{
  "num_hidden_layers": 14,
  "hidden_size": 384,
  "n_experts": 32,
  "experts_per_token": 2,
  "d_expert": 64,
  "d_shared_expert": 192,
  "hidden_act": "geglu",
  "moe_layers": [1, 2, 3, 4, 5, 6, 7, 8, 9, 10, 11, 12, 13],
  "router_score": "softmax",
  "normalize_top_k": true,
  "routed_scale": 1.5,
  "balance_loss": 0.00455,
  "balance_bias": false,
  "n_groups": 8,
  "groups_per_token": 2,
  "shared_expert_gate": true,
  "init_std_router": 0.0154,
  "lr_router": 0.00198,
  "vocab_size": 32000,
  "norm": "layernorm",
  "norm_eps": 1e-05,
  "tie_word_embeddings": true,
  "optimizer": "muon_variant",
  "learning_rate": 0.00997,
  "beta1": 0.95,
  "max_grad_norm": 1.0,
  "batch_tokens": 65536,
  "max_seq_len": 1024,
  "train_tokens": 389400000,
  "max_steps": 5942,
  "dataset": "wikipedia_en"
}
Below are experts of layer 3 (counted from 0) of a mixture-of-experts language model. Rows are named router (the router's row for the expert), gate (a neuron's input weights, with its number), up (a neuron's input weights, with its number) and show model dimensions 0-191. Each number is 128 + 32 x the weight over its row's rms, rounded and kept within 0 to 255.
Before each expert's rows: "comes after" lists some tokens at least twice as common just before its tokens as in all text. This comes from a sample of Wikipedia text that the model never trained on. Tokens count by the router's weight.

# expert 31
comes after: " |", "\n", ".", "==", ")", " ="
router [138 159 138 130 201 149 100 112 160 143 151 121 113 143 152 137 174 112 142 130 124 115 171 148 101  89  96  70 150 129 148 136  77 186 127  51  85  61  91 144 127 169 115 176 115 144 137 156 116  99 112 155 166 158 131  57 128 112 123 113 150  87 163 138 123 111 116 140 158  75 106 137 166  96 125 131 147 189 107 106 159 145 111  93 175 109 160  89  78 167 176  49 104 160 121 117 113 137 139 127 129 104 148 137 103 121  86 101 104  79 128 138 119 129 146 118 139 125  91 166 165 110 120 111 123 148 158 115 114 194 120 122 157  90 196 115 128 125 101 216  82 166  87 145 128 138 163 137  84  41 101 132 141 139 106 107 117 142 117 168 142 124 129 144 143 121 105 180  73 132 142  74 130 139  74  18  87 107 114 131 124 135 146 123 136 130 186 187  82 119 118 152]
gate1 [117 104 121  90 137 126 145 170 108  79  96  73  95 148 110  72 128 130  96  68 141  89 162 149  99 164  89 116 110  88 216 134 108  80 183 171 169  94 126  68  99 141 102 100 124 158 147 153 122 200 133 198 123 106 143 127 127  77  74  98  79 167 188  72  88 134 111 134 162 169  98 138 162 160 122 203 110  91 104 116  65 102 135 112 153  85 115 155 164 132 142  75 143 120 108 141 102 147 187 134 159 116 132 130  93  41 142 159  75  62 142 167 102 119 122 151 158 128 129 132 127 153 154 127 141 158 136 141  84 152 158 142 177 117 148 116 154 135  94 151 129  92  98 112  99 111  76  97  85 109  75 107 140 106 158 129 161 102 120 114 147  76 173  73 122 144 128 158  89 105 141  53 143 114 153 171 137 163 146  99 162 110 126 166 153 152 104 138 105 167 121 197]
up1 [131 182 105 155 112 155 122 110 128 177 199 125 143  83 161 159 115  99 144 107 129 125  94 114 136 124 111 102 141 161  68 111 123 214  84 191 147 119 167 166 115 149 183 146 138  75  99 110 111 119 175  93  71 134  88 108 137 147 163 125 109 137  93 146 163 117 147  95 169  85  97  60 165  89  94 110  97 148  90  82 152  53 150 188  84 123  82 135 119 136 120 180  82 135 128 112 126 171 166  87  82 164 117 142 141 166 113  78 132 167 124 155 183 101 122 145 101 116 164 134 151 181 128 122 161  85 122 112 126 107 146  95  66  96 105 145  92 166 170 122 110 197  97 125 177 195 139  85 134 121 150 149 155 117 121 156 133  71 134  98 124 174 120 148 119 155  93 105 148 160 133 170 147  88 102  76 110 146 168 161 132 117 154 178 114  93 179 136 103  65 174 116]
gate2 [133 113 113  70 110 133 158 121 155 153 164 100  98  99  43 127 136  91 146 120  90 141 108 147 190 149 177 136 130 138 140 131 165 115  94 164  87 105 139 143 142 101 147 101 151 201 146  93 124 102  94 199 148  93 114 146  94 127  90 211  78 120 141 129  55 194 110 191 193 117 107  88 143 141 154 163 108  81 141 132 121 153 121 152 153 175 134  87 118 120 130 133 160 127 144 107 137  77 122 134  80  90 128 126 132 130 158  81 185 109  57  91  89 119 130 152  27 149 124 128 152 154 203 112  97 139 138 136 157 175 133 109 139  57 128 107 113 155 133 153 163 155  49 102 157 128 147 112  78  88 101 110 158 122 114  94  89 132 210 168 122 130 120 124 116 168 108  91 128 109 118 130 130 131 167  43 125 120 123 112  79 110 113 104 123 133 115 175 138 108 128 111]
up2 [122  96 138  54 166 150 181 111  87 149 145 118  74 126 139 146 167 102 108 116  97 158  88  54  99  80 162 134 140 111 111 144  68 152  84 147 106 145 133 102 125 141 109 114  78 142 142  91  63 130 102 138 153 168 145 103 132 152  82 200 111  95 172 114 139 130 149 154 124  58 134 171 110  80 131 135 107  96 124 141 137  74 161 202 113 148 131 136 122 162 203 111 185 156 167 116 126 142 121 118 125 183 134 199  84 156  93  63 151 149 106 175 122 144 131 141  27 107 115 138 113 130 193 113 107 119 169 157 137 157 107  75  99 138  70 105 172 117  78  94 109 188 135 140 166 135 169 127  79 120 135 149 167 140  94 108 158 137 147 166 125 121 163  84 114 132 128 114  82 137 177 134 108 111  57 126 102 123 166  93 113 159 118 142  86 123 102 155 120 107 147  66]
gate3 [102 149 160 148  95 127 127 130 133 194 192  91 133  51 178 189 153 140 101 108 134  99 136 133  75 124 167 126 154  81 134 137 118 144 170 127 130 107 130 148 197  99 140 127 128 115  88 115  33 112  78 124 139 148 131 154 153  80 117 100 183 126 139 173 122  90  94 154 124 144 148  47  70 104 161 137 154 113  70 106 132 145 119 116  92 107 121 112 137 108 111 153 102 105 153  98 125 104  85 103 169 147 154 143 157  56 130  40 122 171  74 134 143 135 125 167 161 141 140 134 121  99 127 167 138 176  96 149 139 168  60 131 133 147 127 158 108 136 129 147 103  46 123 120 142 107 114 104 142  99 151 162  77 119 140 152 101 167  95 135 126 121 133 132 148 119 132 101 130 139 111 184 119 134 114  91 143 128 119 145 170 184 120 101 126 169 143 159  72 118 112 133]
up3 [114 136 156 158  71 156 158 125 199 120  89 121 123 118 176 170  79 122 103 135 113 185 123 161  89  67 147 102  83 171 115 124 127  88  85  99  79 151 143 147  48 119 193 182 107  73  73  78 131 158  88 152  83 135 128 128  96  62 148 103 106  79 130 115  73 135 110 149 168 145 123 152 115 137  72 105 109 147  92 136 157 154 161 115 188 131 166 122 114 134 117 171  99 140 182  96 179 127  91 128 154 125 100 159 194  96 159 141  83 120 137  84 138 110 114 125 145 122 149 109  81 121 172 147 169 144 129 127  73 115 125  80 124 156 103  95 107 101 187 175 156 126  71 147  95  85  67  83  69 175  80 134 128  65 169 151 142 162 132 121 197  97 128 144 177 101 109 147 107 116 154 113 157 107  62 157 135 193 100 183 105 154  93 112 140 126 137 110 146 148 135  82]
gate4 [139 106 173 153 119  67  75 189 130 148  96 146 137 132 114  64  91 172 114  86 114 172 101  68 152 116  82 205  77 114 167 109 185 134 159  57 104 117 143 163 146  59  72 114 123 113  79 136 177  94 111 114 126 135  94 135 114  62 126 106 124 112 102  59  99 133 112 133 118 168 145 117 106 163  90 107 166 114  94 134 139 143 222 165 108 159 132 119 104 122 145 147 134 103  98 154 106 124  95  92 116 125 177 100 182 110 166 182 156 146 119  78 169  76 181 113  99  89 158 112 130 108 146 164  75 139 191 146 109 147 158 138 146  87 103 145 120 126 146 160 150 148 161  71 105 146 169 157 161 137  94 131 122 109 106 158 172 107 153 147 137 160 148  90 100 127  95 108 158  78 142 102 139 111 159 101 168 104 143 153 143 138 142 178 135 155 156 144  98 109 115 147]
up4 [151 139  61 144 151 171 169 155 104 156 126  94 160  95 201 145 134 121 139 117 200 144 162 121 116 112 148  86 169  87  64 151  93 170 151 170  73  70 154 157 107 142 145  83 111 141 197 143 122 105 169 128  53 109 131 156 126 147 136  98 139 119 166 140 110  89  91  72 139 162 169 109  81 109 157 129  95 105 194 186 110 121  96 117 148 152 151 145 149 113 129 131 105 156  96 118 108  48 108 153 120 100 110  79  97 133 111 116 135 137 173 147 111 105 167 195 142 100  97 144  24 113 108  86 152 122  89 142 194 110 127 131 127  71 101  97 172 109 101 112 153 175 115 179 104 122  55  59 137 152 140 161 154 124 147 183  99  83 147 126  99 129 152 107 131 146  97 109 101 109 129  90  77 139 120 118 108 138 157 126  89 136 124  87 127 100  78 172 178 202 133 133]
gate5 [100 120 224 116 101 139 104 124 103 152 142 160  97 191 109 156 124 121 129 133 164 143 163  52 149 137 143 117 140 167 149  51 107 113 128 118 125 152 114 121 154 118 133 103  98 118 181 128 147  80 140 115 137 108  65 137 129  70  85 132 134 166 102 109 127  88 172  55 103 156 133 152 180 133 163  88 128 128 139 129 170 165 104 146 156 134 144 163  88 103 144 121 144  96  74 177 109 181 134 143 121 133 155  82 103 151 110 125 191 106  91  82 131 107 126 132 143  75 157 105  97 159 195  93 144 119 111 141  54 138 151 189 142 135 174 143 126  61 170  69 129 135 145 125  83 117 139 180  83  97 115 128 119 168 184 129 132 112 133 165 127 150 148 146 143 101  94 133 188 162 111 110 132 138 127 101 163 122 199 123 155 155 116  60 118 121 131 140 102 139 129 205]
up5 [135  88  70 142 163 151 159 134 141  83  81 125 167  59 117 108 145  96 103 112 173  95 123 180 106 154  83 153 120 104 103 160 165 138 166  92 124 127 147 134 130 101 139  71 159 164 149  62 131 166 123 170 151 115 159 133 171 147 142 122  97 212 148  73 139 172 101 146 138  72 141 144 139 128 152 133 154 166  92  83 137 122 152 205  88  67 116 129 141 138 187  97  83 181 164 125 168 143 133 118 185 161 101 155  98  60 154 114  53 129  99 152 108 156 104 116 147 184 166 110 130 189 108 138 113 175 129  77 143 122 114 144 118 119 122 120 155 158  80 101 163 153 121 123  89 167 159  53  95 119 125 167  99 135  80 129 181 119  63  95 116 126 106 104 122 155 157  95  60 122 161 120  79 109 174 193  94 145  81 120 121 157  81 182  65 114 133 105 113 151 155 117]
gate6 [ 86 142 124 118 149 134  98 139  84 113 152 103 110  37 148 151 127  72 122  90 117 195  91 120 140 145 170 172 118 163 130  77  92 157 125 151 175 126 175 121 101 155 124 145 182  72 125 142 129 155 114 142 116  51 121 164  90 120 168 130 154 193 149 179 170 118 148 123 124 120 161 132  98 164 166 153 177 129 111 124  82 114 133 140 124 154 147 106 163  95  55 128 154 149 149 117 136 138 157 124 130  88 142 125 137 178 150 147  79 137 160  85 136 159 126  94 169 128 151 101 133 181 117 111 140 143 123 106  91  95 113 156 120 101 138 114 143  69 112  93 102 196  92 101 119 110 169  50 183 108 143 154 101 118 118 174  67 116  92 169 160 156 116  64 118 123 118 146 180 167 116 115 142 106  38  94 170 157 122 141  85 172  73  85 111 134 170 105  66 126 102 154]
up6 [119 134 122 152 121 196 134 187  99 102 105 149  90  94 176 146 154 103 145 123 140 109 121 104 160 125 145 161 128 147  96 144  89 113 113 154 126 134 158 136 146 168 104  98 108 115  92 136 124 140 134  71 148 133 176 159 130 188  36 112  95 148 174 140 110  89 118 111 132  74 123 110 122 144 140  97 102 213 166  93 186 122 141 155 177 142 137  69  73 130 109 132 145 139 127 118 183 166 153  94 166  87 115 161  96 163 121 155  86  64 123 140  48 159 134 120 128  73 124 105 139 112 106 150 131 132  57 164 170 124 147 104  88 127 140  91 191  92 138  95 146 123  90 166 164 161 155  83 111 189 158 140 140 100 126 133 112 209 152 141 143 150 142  86 107 154 108 185 116 153 166 169 219 157 116  45 155  66 105  32 148 130 101  86 198  59 110  56 122 148 135 132]
gate7 [126 166  90  68  30 130  93 141 107 144 139 130 125 125 146 142 127 111 104 167 123 103  70 174 135  91 119  98  88 135 147  97 165 104  84 134 115 139  83 167 171 169  98 133 139 133 185 140 142  57 186 134 126 139 100 194 127 140 141 129  67 178 169 112 159  94  94  94 159 151 168 144 115 116 107 113  69 189 110  65 174 117  64 192 101 157 187 171 137 153 100  87 148 102 152 100 154 169  84 200 117 134  63 121 122 130 207 147 113  60 197 124  83 126 171  40 125 145 169 104 117 180 168 158 193 126  93 109 106 121 106 125 187 133 142 167 114  99 212  84 183 170  88 101 110 112 160 118 124 166 161  97 155  92 130 167 115 132  96  75 166  85 174 144 117 149  63 139  99 142 128 111 137 105 138 117 137 107 150 136 130 145  89 125 177 156 147 143  92 162  79 111]
up7 [140 146 154 113  95 164 129 111 160 185 170 140  93 112  86  75  82 119 158 145 103  74 141 122  84  78 155 139  91 154 118  66 102 106 175 120 118  78 174 137 186 104 172 117 124 132 135  88 150 167 137 147 130 129 136 193 178 119  91 115 160 173 184 106 115 136 111  72 111 126  99  66 190 143 159 123  89 117  98  67  97 147 135 110 170 119 169 127 123 154 115 158 135  69 149  96 153 130 144 139 111 115 101 136 150 159 142 126 212 144 122 139 117 112 101  86 136 125 169 101  70 113  83  66 121 188  78 154 110 201 123  98 172 134 151 102 150 137 156  98 142 157 134 175  91  47 152 191 182 124 148 118 141 133 158 115 132 105 139 116  94 143 152 164 125 161 128 138 145  84 158 124 153 206 135  93 149 158 165 108 169 127  82 100 166 134  73  89 120 125 168 145]
gate8 [138 118  69 129 216  94 123 117 106  85 141 104 178 127 157 134 192 174 144 107 142 129 122 150 128 149 113 153 142 130 120  68 101 202 114 140 118 174 147  71 122 153 131 177 104  66 133 123 139 142 190 128 135 137 179 184 173 113  73 129  78  96 151 118  63 152 131 125 145 100 104 140 113 144 159 147 124 103  98 136 194 136 122  55 134 124 141 133  83 190 103 142 152  96  66 130 100  82 117 123 134 115 141 120 169 139 120 151 132  72 103 169 103 155 133  62 178 133 118  94 147 134 120 141 153 140 102 155 145 122 105  59 111 104 131 134 116 168 130  71 102 137 119 154 100 103 126  69 123 165 111 125 131 151 143 101 111 140  97 120  74  91 145 179 182 166 158 110 165 103 118  65 139  42 116 102 115 117 100 110  76 133 169 154 176 127 129 125  80 117 115 136]
up8 [159  95 153 121 196 172 179 112  55 141 167 135 153 146 149 157 128 134 171 130 162 142 132 167 162 106 182 138 115 113  97 127 101 170 105 138 203 131 157  84 118 129 157 166 154  98 113 184 109 134 102 140 158 122 114  80 109 125 123 143 126 104 146 124 163 158 175 103 189 116 180  51 153 114  82 112 170 137 188 138 141 106 140 144  95 197 164  93 118  95 139 103 136 113 147 138 127 101 136 117 128  91 125 150 104 138  91 162 139 159 181 166 133  96 132 103 130 171 132 107 117 121  89 162 186 110 109 122 101 162 106 141  58 111 171 147 203 168  61 156 110 111 177 187 125 149  86 125  89 159  90 189 109 116 134 129 161 140 108 129 169 116  58 147 138 159 126 114 116 175  91  87  92  87  93 127 173  73 142 139  85 152 160 106  96 165 124 154 165 145 141 162]
gate9 [107 208  74 144 164 115 149 120 147  60 105 148 144 167 107 126 122  91 196  99 156 137 153 153 170 158  71 102 139 110 189 171 127 144 157 120 113  86 107 134 115 171  78 118 141 156 151 127 137 121 117  89 153 178 130 128 169 140 127 170 148  81 119 140  94 146 142 118  71 126 123  58 104 142  87 122  97  85 133 153  75  96 180 104 142 117 120 154 147  82 146 124 111 115 103 113 124 159 129  56 107 104 122 137 135 125  94 167  93 131  70  64 132  90 133 165  87 134 112 144 179 107 127 152 127 143 170  95  87  74 167 128  77 109 143 149 190 162 143  94 165 111 167 109 117 137 130 139 133 165 146 134  99 160 105  87 118 118  95  97 104 152 109 130 148 143 157 101 106 121 145 102 157 145 145 155 170 139  60 121 121 117 124 193  86  86  73 117  77 160 103 144]
up9 [136 173 117 112 187  64 141  80  96  86 161 108 129 113 182 133 121 154 158 133 188 118 145 141 185 159 153 113 166 179 113 132 151 107 119  59 107 114 102 130 162 144 101  78 121 146 143 130 135 152  72 124 120 178 148 114 145 134 119 159 116 149 127  17 158 129 150 177  94 116 132  88 130 101 171 121 154 136 158 103  89 106 173 152 161 147 153 141 125 106 154 136  98 121 113 154 167 121 122  56 128 127 165 119  52 104 177 152  92 126  64 108 118 149 120 140 148 114 124 132 111 106 137 123 120 101 142  86 148 149 171 116 135 107 123 172 160 194 121 115  99 139  86 133 166 148  93 127 142 156 164 145 102 133  84 107 151 155 129 165  90  93  84 162 106  64 180 105  56  85  97 112 133 136 152 118 128 144  60 159 159 134 138 157 103 137 102 122 122 154 134 143]
gate10 [128 112 106  64 141  82 124 148  70 147 158 141 123 162 205 143 188 144 166 114 180 137  65  60 114 116 159  81 110 129 113 122 136 146 134  84 205 132 104  82 115 154 120 131 122 113 110 213 121 128 145 130  99  98 122 105 116 101 180 151  94  97 191  60 137 194  97 165  82 151 162 119 157 122 158 174  85 133 165 171  88 119 143 136  81 145 183  78  92 147 166 156 158 152 123 190 112 113 133 138 131 121 119 130 150 119 141 159 137 127 163 151 102 125 147 154 149  84 103 112 138  83 135 168 100 151 139 101  94 156 178 108  68 114 129 145 179  88 171 133 135 140  52 105 144 121 146  99 119 132 132 100 119 113 129 161 143 151 129 137 107 126  72 139  65 156 150  98 131 160 110  78  96 139  64  84 131 177 117 150  98  44 138 162  90 166 197 120  77 155 124 225]
up10 [163 108 139 166 151 144 147 144 142  81 153 119 145 145  46 106 105  65 150  70 119 164 166 148  69 143  86 203 122 105  92 157 146 104 141 165  72  99 111 166 123 111 132 136 136 145 169 106 113 114  99 127 126 116 161 180 136 178 125 169  88 163 118 180 124  98 193  99 170  84 112  91 116 160 164 119  59 159 138  59 136 129 142 109 137 137 131 175 142 112  82 131 115  55 142 110 171  95  72 134 129 128 140 180  90 115 100 161 131 124 152 127 120 148  65 147 135 163 133 104 121 166  95 165 152 175 149 122 144 109  32 160 104 131 114 124 127 151 112 133 103 129 142 109 153 103 115 177 107 177 128  93 124 165 128 102 144 107 110 116 136 117 160 103 199 104  91 150 102 184 134 175 167 134 172 157 133 162 153 110 106 162  94 127 129 147  68  95 171  98 122 118]
gate11 [ 96 143 156 102 145 135 121 160 145  69 108 131 147 144  87 109 165 132 169 114 159  87 150 155 138  59  62 192 108 125 160 112 140 137 155  49 168  60 134 108 114 147 185  76 106 102  92 109 134  80 141 132 138 106 121 113  80 137 159 156 147 104 112 130 133 173 151 165  83 122 123 180 168 113  73 135 152 103 129 140  78 115 150 167  75 150  89 167  99 107 107 107 115 157 159  61 137 152  83 131 118 199 104 124 112 129 117 159 160 111 125  48  88 101 105 106 165 100 145 156 112 174 135 121 115 100  90 121 129  94 150  64 124 105 119  93 156  87  96 147 120 120 103 187  60  92  93 149 176  84 106 136 137  65  91  84  98  87 121 136 126 142 126 169  75 123 164 146 117  86  68  71 182 163  99 101 155 149 111 124 133 172 157  78 182 145  89 138 104  78 159 102]
up11 [111 129 122 140  77 169 180 134 121 115 140 146 135 139  87 148 149 125 123 109 125 115 122 125 124 107 127 126 122 144 154  59 112  97 119 185 115  74 186 161  98 163 131  80 139 180 131  99 155 146 148  76  95 132 131 151 109 119 131 175  51 173 187 140  95 130 141 139 147 127 143 107  94  67 114 203 160 187 146 107 151 180  99 130 151 102 106 108 150 148  96 105  96 117 157 152  99 140 155 164 105 106 174 125 116 104 158 164 141 121 138 137 154  72 106 125 142 128 109 143 156 132 151 122 138 171 132 120 137 179  90 137 125 156 192 154 116 111 152 136 157  81 128 125 119 169  74 166 183 168 136 136  68 152 135  54 152 147  85 114 136 197 147 170 117 136 125 127 107 180 136  92 187 143 145 101  96 125 123 144 132 103 110 105 123 174 118 161 144 148  94 123]
gate12 [131  86 125  97 190 126  77 128 149 111 112  94 193 160 112  84 149 145 109 132 134  73 126 137 138 114 135  58 100 161  84 164 119 145 158  48 199 130 114 145  72 127 138 110 120  92 175 130 167  79 122  99 115 148 102 136 134 140 134 162  99  90 111 160  93 124 127  64  71 104 138  99 142 101  86 128 137 105 162 154 127 124 142  97 118 164 117  97 126 112  83 165  95 169 108  65  99 117 111  78 119 139 100 157 169 123 126 110 120 142 173 124 156 161 156 143 106 119 128 172 173 155 125 144 148  97 128  68 100  71 106 125 111  79 113 187 127 255 141  99 149 147 131 176  92 107 103 144 176  92 148 148 139  88 102 117  99  98 117 164  94 115 111  91 223 172 180 152  82 105 127 118 124 142 180 142 139 142  68 146 166  82 102 132 147 199 204 131 128 128  88 155]
up12 [140 123 126  81 165 143  71 107 189 132 112 117 157 194 102 116 170 148 102 138 108  96 139 160  81  75 162 148 102  95  90 163 134 130 134  87 148 117 151  67  44 141 172 146  76 134 157 130 154  98 149 152 110 148  85 176 152 146 130 130 111 121 147 140  83  61  68 132 102 134 123  68 125 124  78  87  76 118 107 161 139 120 174 142  98 170 105  96 118 152 155 170 159 197 111 100 100 118  97 125  98 188  92  97 114 128 133  94 147 104 105  88 114 136 134 168 109  67 103 188 144  94 115 105 130 160 161 155 145 100  96 126 110 147 138 157 143 183 100 169 172 178 113 154  76  94  70 123 154  85  99 112  96 105 153 131 131  78 106 172 103 138 114 150 185 161  99 135 146 141 147  84 149 158 153 143 143 133  92 127 164 142 130 123 156 134 121 101 135  77  73 129]
gate13 [119 119 125  85 114 128 101 119 193 127 190 134 141 112 135 102 172 108 109 141 131 145  53 145 142 206 112 242 123 106 118  87 168 124  98 131  97 179 144 126 161 115 182 152 106 120 102 172 141 138 136 134  83 141  89 126  50 155 156  98 178 154 108 178  80 100  85 104  88 111 130 150  96 142 147 134  90 162 102 164 101 146 166  77 119  98 175 157 144 135 159  70  68 128 127 161 135 151 151  86 158 175 152 114 134 148 142 130  97  64  96 152 160 190 139 171 190 143 153 146 176 152  86  96  87 121 114 147 126  80 132 140 105  77 125 143  92 186  91 177 129 157 138 116 165 154 117 116 122 179 134 132 145  76  68  91 170 194 185 107 135  94 114 142 114 168 196 151 149  87 113 113 148 105 122 161 148 105 158 120  65 168 128  96  84 117 194 140 129 109 141 101]
up13 [158 105 186 117 126 114 103 117 118 116 138 165  96 105 187  99  94 119 116 158 116 123 126 173 114 100 124 120 165  96 147 174 118 135 105  65 176 154  86 120 114  92 126 134 115 144 184 154 110 105 148 182  96 130 120 120 115 156 103 223  99  75 112 105  72  94 131 120  81 109 105 110 153  63 212 147 116 138 176 107 111 140 138 194 154 135  77 119 111 108 132 102 128 122 134 156  67 129 156 129 138 121 114  98 157 162 136 164 122 139  91 147 124 113 129 127 120 121 152 152 104  99 204 114 136 140 119 116 143 145 109 170 113 158 148 115 146 122 128 127 132 159 140 143 126 104 145 144  88 126  62 115  84 136 116 118 145  88 112 132 113 167  79 190 161 118 138  88 170 145  95  61  80 120  82 109 109 145  82 162 119 206  95  79 157 183  69 128  86 118 167 173]
gate14 [138 125  84 149  97 125 128 148 101 160 128 152 107 156 121 130 108 158 138 165  90  91 153 124 182 122 120 185 139 123 113 113 136 126 108 177  89 128  69 192 149  92 124 115 149 134  97 162 156 116 136 111 133 154 145 140  98  69  50 175 122 158 117 145 125 155 134 117 188 114 117 118 143 122 150 143 112 119 152 143 106 185 176 145 142 104 144 123 129 145  90 145 163  27  44  92 182 151  86 149 125  94 120 109 166 149 123 125  97 103 145 162 114 163 103 149 255 146 143  84 140 198 139 162 152 100 133 156 107 153 123  67 110 126  91 140 167 157 166 116 149 140 131 176 153 109 201 115 119 155 122 117 119 112 168  75 177 187  92 118  91 137 174 138 157 105 158 115 180 138 149  73  88  84 145 153 161 128  94  91 103 109  70  79 117 143  59  79 125 130 194  85]
up14 [105 156 100 111 110 110  90 134 160 162 127 138 114 132  89 153 128 121 144 145 112 123 139  84  89  96  98 100 108 110 168 125  86 137 130 117  98  95 115 121 103 142 113 152 169 123 145 108 135 175 134  97 122 128 149 134 110 110 119 128 162 112 145 113 131  85 103 144 160 170 136  83 157 153 162  66 144 141 183 154 154 226  85 152 146 163 169 118 110  72 126 233 183 147 124 102 147 112 101 127 133 120 102 163 146 125 121 105 171 144  87 150 114 154 112 111 131  99 107 155  90 152 112 152 116 119  93 156 101 128 146 144  89 143 132 116  96 113 161 127  57 192  53 148 180 112 185 121 135 170 103 134 122 138 102 143 125  90 170 102 141  92 139 208 103  79 152 163  89 138 182 154 117 111 113 117  96 141  32 116 153 112  72  60 182  85  55 105  53 133  88  80]
gate15 [121 146 142 104  99 163 125  97 140 110 121 102 154 142 107 130 166 163 103 114 152  97 164 123 138 147 183  96  93  92 198 170  87  65 127 109 148 111 129 132 146  96  76 118 143 117 139 115 165 124  91 121 176 165 128  95 111  68 106 141  83 113 173  98  84 114 117  92 133  93 178  97 139 119  75 129  93 128 113 177 171 132 135 129 123  75 106 121 162  86 163 177 166  96 162 125 166 114 130  96 101  35 132 107 147 106 168 114 119 113  97 102 148  95 142 167 153 156  52 176  76 197 163 126 135 117  72 146 130  64 144 148 117 120 127  66 155 184 102 111 141 134 152 116 167 117 102 125 152 113 131 106 115 160  83  86 120  91 124 146 145 154 159 154 144  81  78 145 115 163  52 148 178 165 115  71 147 119 112 136 100  79 131 156 118 206  62 163 181 108 110 136]
up15 [137 155 156 129 144 139  69 125 158 101 123 110 132 161 163 161 108 140 159 128 156 161  82  65 101 114  89 123 151 153 151 169 103 135  85 132 107 142 149  89 104 146 163 169 199  95 142 100 102  79 181 130 147 128 108 125 112 143 204 122 190 116 123 156 162  91 105 111 135 130 147  84  98 144 122 145 148 165 103  93 118 139 132  20 105 107 123 150 139 173 107 145  97  80  20 122 102 109 131 240 142 117 182  93 130 202 124 126 126 131 105 119 102 122 106 114 171 144 146 104 107 121 123  86 113 162 166  95 127 157 130 125  79 130 128 155 107 135 145 115 106 139 113 108  77 128 162  85 107 145 214 180 140 130 112 178 146 119 117 177 147  50 116 127 112 174 151 111 135 115 112 121  65  92 107 135  98 140 148  92 138 152 152 140 152 118 132 176  90 104 178 150]
gate16 [157 181  58  62 142 114 125 111 114 106  64 110 120 122 153 182 111 145  91 148 134 143 136 161 113 146  99 154 116 120 143  85 108 100 148 105 165 115 134 137  89 126 130 135  88 177 145 155 143  95 137 140 187 141  88  72 141 107 119 112 162  79 152 127 123 131 128 156 146 126 117 131  56 146 160 107 127 114 150 115 124  64 187 163 117 139  87 129  74  60 158 153 120 122 160  89 146  88 115 170 137 133 156  87 155 142 180 134 110 138  90 108 134 135 122 110 197  47 141 189  76  99  79 124  95 168 141 118  90 115 143 175 134 128 139 113 151 156 119  97 138 126 114 151 108 127 129 137 145 164  76 160 158 122 174 173 163 169 123  94  95 145 111  96 136 127 137 112  50  94  97 151 138 158 125  97 201 147 171  76 152 160 137 149 116 155 137 113 146 221 125 124]
up16 [ 81 131 153  93 106 160 168 169 148 124 116 150 182 158  81  78 180 126 116 117 158 131 177 129 115 103 154 112 128  89 146 136 188  93  86  96 156 130 131  88 149 132 141 138 144  85 181 133  96 141 152  99 161 193  77 139 146 150 133 121 215 121 177 194 167  62 122 132 171 140 142 121 145  67  85 113 167 140  69  92 155 153  82 134 124 160 137 139 118 108 159 148 131 120 147 181  80 117 141 115 130 153 153 127 168 193 117 188 102 103  99 144 133 172  74  96 125 107 190 152 127 101 113 102 143 120 129 162 158 165 106  82 159 149  92  56 151 109 167  90 113 110 170 141  82  92 136 166 111 141 156 118 154 147  88 125 159 133  75  76  93  83 112  96 175 120  85 165 184 132 109 151 108 139 138  67 104 133  89  82 133  99 113 130 118 183 105 143 105  70 126 129]
gate17 [162 148 132 100 153 101  91 155 175  40 164 120  86  61 137 129 160 112 138  80 129 190 159  87  87 133 132 120  83 227 141 111 120 143 117 115 152 148  91 146  99 158 124 126 160 129 133 123 125 126 105 112 145 150 119 147 107 108 187 134 122  70  87 103 135 119 152 196 136 130 106 154 101 117 113 170 124 176 127 119 161 178 153 153  99 129 162  85 106 153 148 111  96  98  97 150 189 123 107 120 127 115 146  98 124 127 126 148  94  94  66 110 109 139 175 167 135 140 117 131 147 174 125 128  94 117 115 149 162  95 150  55  87 105  71 137 127 149  97 143 103 113 143 124 134  99 115  88 182 154 159 124 187 118 146 155 166 191  86 167 142  95 127 117 185 121 194 130 122  56 104 131 127 132  94 152  90  92 101 181 130 116  96 198 134 105 149 142 112 159 125 150]
up17 [144 132  79 137 103  98 153 125 138 117 111 135 137 112 123  99 177  95 106 120 163 137  83 102  72 163  72 137 102  63 174  79  90  90 120 129  97 143 131  63 150  95  93 134 131 124 142 181 200 132 158 107 156 163 181 101 164  67 181  65 122 107 102 140  69 154 128  91 130 115 155 132 132  72 117 131 174 153 175 129  91 141 122 188 137 118 126 159  93 106  96 119 129 126 165 160 117 111  92  91 200 154 162 127 131 103 112 143 151 122 162  93 109 152 122  82 169 124 166 134 105  97 158 159 116  56  73 156 120 176  99 138  87  99 168 145 126 166 161 144 159  93 126 121 177  90 125 117 119 160 111 119 102 116  64  59  97 165 176 153 125 105 113  82  81 187 173 138 134 102  84  71 169 124 120 172 108 117 129 101 124 118 121 154 110 138 201 112 106 135 124  95]
gate18 [119  67  53 185 173 100 117 161 158 141 158 120 155 106 102 159 166  66 120  98 146 168 140 141 121 106 118 149 111 115  77 107  93 121 132  76 132 157 127 133 141  89 144 148 125 138 144 106 155 177 122 116 110 124 144 119 133 170  43 112 148 172 158  83 135 119 174 127 133 160 123  99 160 155 163  94 150  86 141 102 144 109 111 179 123 108 108  90 150 144 158 130 114 124 108  84 119 107 111 128  88 112 125 187 127 132  52 101 167 152 126 142 106 153 174 126 149 173 145 160  70 106 123 100 148 163 120  90 126 144  79 132  78 140 132 208 114 106 136 116 119 123  99 122 163 132  79 102 134 184 202 164 119 215 101 156  86 156  97 105 178 131 144 105 118 169 107 131 118 128 111 117  95  40 106  90 165 143 154  93  67 159 158 153 141  45 149 130 134 157  98 132]
up18 [118 134  48 132 188 123 146  70 122 118 151 191 146  97 139 152 158 111 112  70 179  93 144 153 151 126 107  99 155 135 106 131  85 155 124  50  88 156 177 187 141 147 115  86 155 135 155 110 136 149 119  94 187 156 144  63  69 117 149 112 192  51 120 135 154 113 108 102 156 100 157 142 135  76 158 186 127 125  92 148 109  77 121 144 121  79 113  73 120 100 167 180 161  84 105 150 144  99 141 157 175 147  79 140 150 126 132 141 138 143 168 133 101 163  85 103 137 194 136 110 103 138 149 192 150  68 126 143 136 126 106  79  99 125  99  88 108 163 121 139 105 122 101 162 104 139 134  80 170 181 149 107 149 137 179  83 192 192 114 104 102 123  87 134 162 120  61  95 127 150 145 118 165  98 143 135 129 113 164  94 133 143 187 166 120 134  91 172  89  98 120 159]